Weights of a small mixture-of-experts language model, trained from scratch on English Wikipedia.
Size: 8 layers, vocabulary 11585, 37.6M parameters.
Training: a variant of Adam for the experts, 5159 steps.
Below are experts of layer 2 (counted from 0) of a mixture-of-experts language model. Rows are named gate (a neuron's input weights, with its number), up (a neuron's input weights, with its number), down (a neuron's output weights, with its number) and show model dimensions 0-191. Each number is 500 + 50 x the weight over its row's rms, rounded and kept within 0 to 999. Numbers have three digits each.
Before each expert's rows: a language model's description of what the expert responds to; "comes after" lists some tokens at least twice as common just before its tokens as in all text. This comes from a sample of Wikipedia text that the model never trained on. Tokens count by the router's weight.

# expert 26
What it handles: Unit words and symbols after numbers, such as km, %, million, °, mi, plus decimal points and thousands commas in figures.
comes after: ".", "3", "4", "5", "1", "0"
gate0:450508523549457512487533414498546489472582567525546431550518547516540457579426529559568423473511616486553516512473541563531477465564539463468585541450537514480537552566504441514443497509502582458472476515526558404535467429513569471482478498483464490535479540453518434460501513497461470547480529617503461407489478551573359495456430453509472595608522489545596518510471489387491482569505487565509450441449415456526508490612560426492493483547541426413439492505498448472483486468537418483501617505517440434428533506495423464512558536514459456518467540460580386557498584441463571432
up0:617479475418566522595489540431450509493435509500521494502523497513503548446551508498450499409529359537522495477535507448474556521463364542432502409470438527557474546457477476544510479454495504523532437492496463513492478562441447442480508477578502550509627415556510589592500517458445493463509480549424479453524484432422552380542541539568477501448461502543477531465533463535507550432570443503398508525550601496532503509430495538429484512408542633460494540533441498466555528540462438558528459519449506461551420520485574472560535447511494581560491496600504601459469538411587510511
down0:525478471529510497528467482575449555432599461450536442489521517531517559526598502505520519516444546588488542452504513601534519445496531529529470571455499493393486491525447476405476550494522570484528580411603492428455533508549571576476508456429538476428567517447469447490397515461573465472455431473461531503398459467519464467607520518562478439451518457507455471526418535555516455450532601585563516513472522483467483516502479556513384587450482583558495496470474604433498509621585523513505432509536517494559457512503545546456412474424520402478579438406513494462501410539430545522

# expert 22
What it handles: Year digits and ordinals like 1 in 1863, th century, 2nd, plus Latin name endings such as -ius, -idae, -us in biographies and taxonomy.
comes after: "1", ", ", "–", " in ", "8", "7"
gate0:510498478435480580611524472505496497515524421478480405579527567447453447509481477519443514506538501493392554539535571475478499534570443434489503488512455397510439561526528447539416518401468512536503443527519490489435454479492460479525510538487484506625493351383548534492467564451431533506547449484444488541531471489486439519500462653539354461580480507473528568561559513542474549554507515411554589486519572521475476507552498400501488406499520525546457522529466418459581563518552496492581547540488418564395480458482519496500551494509482519496454481567432457564492588487406504477
up0:488438542478463473526537509527497509595532514471592553413530445547480513444482506469473511575496548562481484600479445548411521508595551521470515526436473587396450412425444359429475435613459627525517494559499517496562463506529536566508467520493541551438600499535459470518463442532535453487447545458492555471512506429523626460499559483438586495480491488505419454402468469481492490384498547464493487509505536436493503490485531524551506577485531422528509532531665538582496444554501460473523539452519520360547509582542470479491430531496532502464529424411517526510543462488497467457
down0:443519533457435515571516472541446437530543483487494447554404492401447453433500493495496515524429506489554525557457457500456638414458519472480452538529519523457523503483563489468449449456559597534417534478564570520518456437488584467493406431506388535555555473520496514556563488571562542587509453593500506535497515527542573450439524536554487558418477434425496509481510593539507396456499477527501514530504446373610458449451512543590424526486513494531442521486477476570442548552448493623423536532499556493451554462559553454596485434489492482525554458474451543614508522441496517446

# expert 49
What it handles: Biography infobox and football roster markers like (aged after death dates, / (, | MF, - Died:, plus stray chemistry and table fragments.
comes after: "1", "2", "8", "7", "27", " (age "
gate1:501510443547482513518534578518448513466530500591441493478518465538435447469531502492516450391505445466399562580542543511476488483519503518439479384407467522425504557476434603474462478430512460624405538554520478541475477469539497432376517591521412465543554424474470501497484551502516437670487498496490508509451598445459557551577524484502498531575589514519547563529496540534514504518377553555579546494425491453398543438515598496463518364481463447471503468573536543474461491522477522555461586533473445523543463538477524561461481511501403524473526577485477561503508518486520485488
up1:472509472520418551576459463501449467578496499603407539470519490482515533490410487489510577525474512474465472466538544502503590496432530494561480547465522567521556474443474493488494474501462508462498583490552495467494463542493478453636572521469503425484599484426517409571517359393563495356533507458561583492459530511521519420587415471489578502542490391540432454488413475455475472519398486507505563497636524531473497493466481544493493543540433423529501589490524554528509596568471528445568489469500517481408500484455414521536516471507536456470482459505605556501559485513453412572
down1:529559475568478509476389571525423431486524486477483516428391467359434478525423433478484429426539484583514424426538569438352478589515449465480576458431532420542591454455466530556486449499406547531508565448530453419567534524541482509494500499549555510523507511528412503559552576493507486459435468552566497479470472529578492636519499529532518546492447510481547467541492531534500524584559416537546506548517536504535494577566494513481515485498515400481449470539491460511533447397539453517514491571595538605515434480543510489549509431457509555408480513484479468496518506508412565552

# expert 2
What it handles: Capital letters following a word-initial capital or line start in proper names, acronyms and headings, such as L in Linkup, E in WebExtension, U in ODU.
comes after: "\n\n", "\n", " | \"", "| ", " A", "O"
gate11:519554582555549531615502501524439482496506450505462515537523534542438561523480545478494568420491596423524586494473445456506521506497480420498425596504557530403490492521416497464521528493422537507459449488488521588559609463399467537398496457564462453533530530532512464530460478431560511498568578603471471465504518568560563475520451529553405582577455547450577563531449450401454457504561488438507456467423506511487518369558497414559533486512503497557498590516525494446494515434589530443477477479546500446483511458374464488528534454490517513476497470501502531479497434495335533443
up11:427584459471462449508465547382537524552513524500508454434456523472499497502437443438455471534482473542444422551550543527450480506514552549439553372595533475600597497489560404629529483416568436562527560509542463477442437527512594436546481624420530548550481509468510605424523503471491451494457491522530521522497528445420467499427542457429514534482505516539455491581527456477571519561462472496519468498533467497591520622413496569510481479446495487455443487515518532540474535537401419572542555482485523540498481620564474523489530461540458517427515590416468496573531516442545512513
down11:502513510564515582525542550542582468571457472507514458468483482481524519507410566461464483581501602417494470546499440544382469507453541570439552455542461461542510530516438491514484476459551501548463471505586452439423577439539475474542510512549431489483481475437553531535587573618449560434486563429470472558474508481417489539526543466495589471446423436484490540433430497472517539558502534464542542661538536448475507497475578485576508497386503485483544400507521495486464587550560487516553484438515486493489501467488526520431448380483436515609432534405522439548515524415435580562

# expert 33
What it handles: Commas and table pipes between numbers, plus month names after a day number (21 February, 9 April) and JPL in asteroid tables.
comes after: " | ", "2", "0", "3", "1", "4"
gate2:496357539553557549551487450514512561562565537505428513451449546458487473599510460482566508552474480523451479580509560501415531586535556440440502443544474449537511553481553615515429457525549467457543489495578542407517472495470518527443469564516483509490349415541529537511600513363431463555456427458501519459486400442458510486558498540499505481531567437496511494497482447555516521569461431446522483532398535474519441521570530498465518559609546580464541442479428542497415443458588453452417415528563523494484446513461512490471455474465557490514503461452433527491463417549501461579
up2:501554455465560487532547466539543535522516568492599477471469521529556540476576420450454508435475496570472424525505392601523477460454457517496569503430511471572468515438457459436493467480454577487514542538527543485420521451488517552439497450575433561558564510461538599517408620591605502443460477513432513552444552515519483464490431403479433545487487598562448556546463494439576452457477533483521461501525510493548505465514491439481405437486468452450571438531527490430549589584545489458560557545446439420539450530506426472499478479497494468495588494460540523471532565456409566359
down2:475471392435467442423446552506361504508488567472524533518486398424564463453439464526535381564542546522559616469438538432495512489545482440521522572462491561472488451507552505512628489489501499602509530452400499550510499475534474499572522526471534491410473456471507470478488449571518557515532510577548573492570514555479505588507548550520451466361457527423418590546492526496532475565478503477493492467514543528514542549439532513487456509426477521532489532515630469465499518515579525651482432482525530509474419537434545497482540469570520550342451491523507487439454501522495470551

# expert 21
What it handles: Digit groups inside or ending longer numbers in tables, chemical IDs, coordinates and times, such as 75067-66-2, 41°36′, 3:58.18.
comes after: " | ", ".", " ", "–", " (", ") | "
gate2:447458486522502481544520451489498492555549567452482524455409509477612496552517433486548445488529508588449384526529589600414486530569538443493548512431490386552492505528503542522394404516451455524474539490534516475570582528515563491424435494542398494414550514502580560456486436536532462450454442453510580478536393449553468468534497571497557602483527512544466518521522510460557483475460484539454447486437587349558442520532506470513503521442508552455516543559443457496525542488510439492505512500471522439543454471441469504535438443543444390503559385535522570472384468427473514470
up2:509529541471542662433525440525527501441484472495494484506522466504394486534552593528454473534497517486471622497520564422548536510521479521463393487576512560447469469448478587483574535474574533384561493527492439417438443538555467488522554423534552528503508472492513476557463499449594564607572545456439472536450587490494541482573531428431466458525459512469505538460449610536423522498477415362539533563422424504430586497430527554532524433540409569522499500487543480496473519527502438519458483518566464546473495597605527498459562557489568544501462566540456526486520484499456515490
down2:404512523488443602583478468437533486528468475538534474475458534454501604593578575543479491463454520440420484622505529443458546538597445560498533458468449543549541552527576483490445531503581559463518534507554417441537455418519458514522503548432477475494490554484501591447501586473508519492534541540422474554505552450555439527509537541359514444525487501463429516583499498456459471512461450451388544433489447422495578542449487402468501498526638515509492549537575515442476530484450442476464530441495446468411540507506529582519426438506508458549414508498485579573489550429558444445

# expert 39
What it handles: Hyphens inside compounds (hard-line, main-cast), list-item dashes opening infobox lines, and first letters of split words like c-assette, sc-iences.
comes after: "\n", "D", " No.", " high", "p.", " under"
gate2:570553491484522501501476508457474481528550454365574501463508523572475538502624466532454625468457487523561579515520521511472487450484450469522564491530512561432465444529515588511442488469382515533472550543496524530531489455481565540472563438524513527480591574482594375564478508473531464474571455583522543545428579460499518506474545458482385518471453543518429572516485519518520493479554563507550478484463524441558471559491498532498472510455536540408551543509514548415534556482414541402459521508304421457548480581541406568497488522539471562433493515538519527496533391496502510413
up2:380489516541489460505542501544502512479453534560398569463448476516499498520486504423590413501493489476412441531515430489430496552497514586473476558482510413558460594501415487502436496518590521507490474515496486503506483521500471508520482604347520474459438405576411499545548558540447534567469492491428550487515448555494477537528436569439589539519473467437485445602437480451412538583503448461557543493590496526430583397541475476515488436487506459534452474470420536521487443539561511605531458493605474462467536505507648551530453501518505404513519480423471562458524561540443508483
down2:432489450464527556521531560441463500436432542488542445482516550509505562450618485423522395497512528560530516492494413537460500562471518531441490467492502509394469463484513491462535419589502480489539520560510525567551552570558484505539439506460468485446512503616439403478546425465485589494506526545448501502478514555474462497492549584437489448489486502546508517509523546556519554378525577494437567500469493474508436436360530521397442517481488557574528471471458496614482569558514461596533466410408445456512453503439533466405483471577465542520605457605566514446461514449414491583

# expert 42
What it handles: Leading digit 1 or 2 of years, paragraph breaks after sentences before headings, and separators like comma, In, (born.
comes after: ".", ", ", " in ", " (", " =", "| "
gate25:432496605515387503484425491425459578497560510472523533531489551394539462540538554464497305458538532541514468595484480484482484538481479453543485520540483562440468433546549595491422462468448529533444504506528495435563520445525581535519477521464542540508550502523452475506470531543522492418566597431516497552502522556518578545491483445549565394549468507463479440483453416437502523498456562491441447386572423498498515534491581497492502476508591508522505484645449539539499514482500447497515482446525481427524399512481584572547465507491554512455442492506480463454522369443568438408
up25:450463579459426502476515507511442538521517503538508572509521540432581458553511481494508391494529481533534477554540407471458523548423498508506487439489455429488463439517539618550415485470486504512536486514503488448516589441481549599562495457445539553511540462529505460523482547443502585467584527460503579514517548521488598535511545475568550416507383477480445544441527395539501523571518538456427478416555372502512536545437592522517463478538575505501558503606456479457486617494440529546479495535505507418504353452476494505606469509491488500490518507468509458502519324432581441488
down25:424430524540541441449512542540600423510553447493517594521591510500453594600486567421469584505578559504459500503468495444543491524488458467489527480558480543472501434530469519477558520567446545423541593627414454558459433534463422521454558501532479398494437540486519539403481476501416508451558460511495458538493484387483443536464546467490483495551442463577589550564494539478394495471541464501438484463511558543465443609490473547504615551537477466518557402500475489460563455476478460478559489502437448479567574473446440452550496580530496456474447480496605481438579489498552524528

# expert 47
What it handles: Line-initial markup in infoboxes, sports results and section headings, such as list dashes, ==See also==, | gold medal, Singles.
comes after: "\n", "\n\n", " |", "|", "-", "| Gold"
gate2:619489441597491527429444488523456585498423443555523408500396507472533586520443537562471451465526480531485497399447502526439424490508465488416516544529501520629514534513533569538561433534494512468457553586512470523555573513501434465479425517560421462522484442482555488495542538511461572446398550498622437479540465583482539529500462484456471437380470438539530471560488511475476500458490488517527502510441469461484493534502513492533515541433407526477530467433532381473519570517476546460463511615439566548416550517413524526578502517545539547473579400444532601529526483408505533518
up2:543554517504484495431478492449511529482569506526520495499392577467508467468426504503497477501519532531474522364434471448459460512484504473460544459463587501498572438530560516478538455548598538363417491518489532506579569464577523540537430547544466554486388513558513506565543513515496535562485517450476480494613378449500604581503371444495474475449539514485406388551396471482452525533535518484519533556438491335423532551563503475585482542447497466480498499467517467537536408441476511463427531574482581549516493440478588502581422536550480503522487445505514462516498477451481461516
down2:504594535545644598482503480605538532468478430545459547470510502549532535577490496487403511526465418496518559489535369529477470503367544510500488483504552487530579520528393616451537481546477441450585562471490475428495562544528486549519548477554556490410490512496475470546443579555495570430560521430494510524463477416532538595486469467478507370555478453548550452499426448501566458552429429477489521577540503423549504473496452416579554535477550462535535496407429488520462496485410494517478603538488479514491452498524448526405529446561466466502532515490454500493571538457555439538

# expert 0
What it handles: Row-initial pipe cells in tables, plus mid-word pieces like air, ord, ow in crosshair, Sword, blow, and year digits.
comes after: "\n", ", ", " b", " l", " d", " st"
gate1:530508551451595502458574535508398539475481516565544404482592574483487582540615499517472418506475490544513518526505554531446564487474459536459474416455421409454545522454532490500448439559494602485518535490450609531586500480522519612491581459447486492527511533458498502526486454570519490614446488565490530515549479528541508521464493504574474511494433470420514507587500465538467497513534466538441545438550555432500510635606561396466490453474422534496621432527469540458460537401515496459520553484584431591468492434485438496530586486439422519411446541485530499468500479455437510480
up1:553494536497498587490484447548487586438516496541459489543533534475507452531459519480584446487457469469479410514490547609476524544489440483527543559512564502359428576432457548539572394571444483543494604475510511521350488563478466492540538568410534468446487505394504510504400503469490491515533556562533499510499531579470572490580508540504496394449517530536480528423490476568545538531482423499532544569454479562567539519484389474425576489454526480504440464477467562488529502585383567561426459608482489446520479453489456599567486464446467444526528446417480458539477470561530530493
down1:575476497444440481422560448489460498505381448463561430529529541575511486557524455529546522525464442467600531488532525544456501502611488494607548534381440457504472599423450533490493511445446537496420521608420537507450557479563521391466489528457552516496547511503450458498498480505587583480438474579610496577461494483527634528460494437456525536479521532575470478547494481572510524539455444464435474474461497526487461480590513571443555405433423547499468498561476506495459503525477570494416388518530499489524544544576497551562577590489442467472497514496521511437505443506518374521

# expert 24
What it handles: Capital-letter starts of words after line breaks, pipes or parentheses, especially Sh, Th, Ch, as in (Short, Shankar, (Thursday.
comes after: "\n\n", "\n", "| ", " (", " | \"", " \""
gate11:514413471568489460531498447545504430492589541462540477452564531591555470434499594497473622461489420445512460631504504553483460533514544521441441485478561593385457461495461458545575509416588441542501476478517467526498470460517461429498462499546497455492537524440512479537551441540487431510508478509452475444517469599522543434488529476549507479442571446484489452469507511484540533473496557498478554418498566525425522557480475544506497433587453586567518453501499470393500468539471394535467424432527523585548480481440382558503523545394560524505630521587462507438404527438465577495
up11:510513533517506523416456512560428559535558471471436537503527537482365480487585510445545435552495468441538461523508540537456483422475512466489508414635491535568525582592471532542472507466456549538461451464566559443530567499443589450472504475509514507490447524557446593421522501484529645478504449540592492543496518433479489523527449468477505508589520599520502491545505518494562497576483392489461452473465461517484372453435492500470565531568512421457536484436414469481567508442494531410484550501466568469455427499529553420465402464434519383451431483426551504549539447543457460572
down11:529450598494386396523553540481541522446454413555487466569540522446514492452375499476508483411464462553518458562553504516447526477516512533592575534581484464486469502502475541505431454459446485616429499424424583536477510536619430517454461493495462486600482489528484461571477519527450536459505562538421490601502501444522470335579523552483531552489500535544559472447574463441567474559530512568487533514455501532499477470552598462419495491523497432454449487485493448528513487410543517472489534423513430515568555483506515514426493482589522573551440442477593472594474419536475512462

# expert 27
What it handles: First letter of a word split off after a space, pipe or comma, mostly b, p, c, m, as in b-athrooms, b-ananas, | C-leveland.
comes after: "\n", "\n\n", "| Party", "=", " with", "ia"
gate2:477554493546404503389535491548510466460501471438496457525467536543507486457426510519372577494566559419534519443464418488473536523546477513525449522525496466561445503551537545530544414485460483534440570368457478545513492531584505549558454447537518436468413515481536464467456429509521507515629453490503453452459558663460472560534589473475591484514407472591522494493579504489505511413540574512465508470500415486565511521519445390473513553408481484557506573542511473507567521479513463538497464466484427418501436599563469553532522530445575474528467541439381527518544535489566547450
up2:573535525439545473542531466450509481471519475593610464529527395476462523458617526528517538409477502543512484479599602593503483448476522528514516497530513516414531523442480430493484602513530473415536480654540554478566509479498527448499479568490456552541559487503471549497530595486524517536460535506457514555449446476481502476564476460468389407443575567513583521518502583452500430524511496504466575525439561515410490516511444599448552495612440532452552486446520507592420483488498515484433539492516602565469585446456448492530495521432432532474493482569540503409380524513465433499
down2:485581446506489496492542440528503577588402446481450528414579505466473557533416549536549530444604500476457448571458472477504473466477500462425567478527554640445512531507483475602501482533489537498472465415623490529393455498491571522428600509413411375535492565524543548552495527522502578541496526520555489463525414548510428408439427520528517498574525553402389437501459437579472479529463455391589469535576491448576567489509530496526441532444494486523444485477506500539489456457522428445490527493538553547527507511571597442541481476499479468461472521539545536481461490479475486461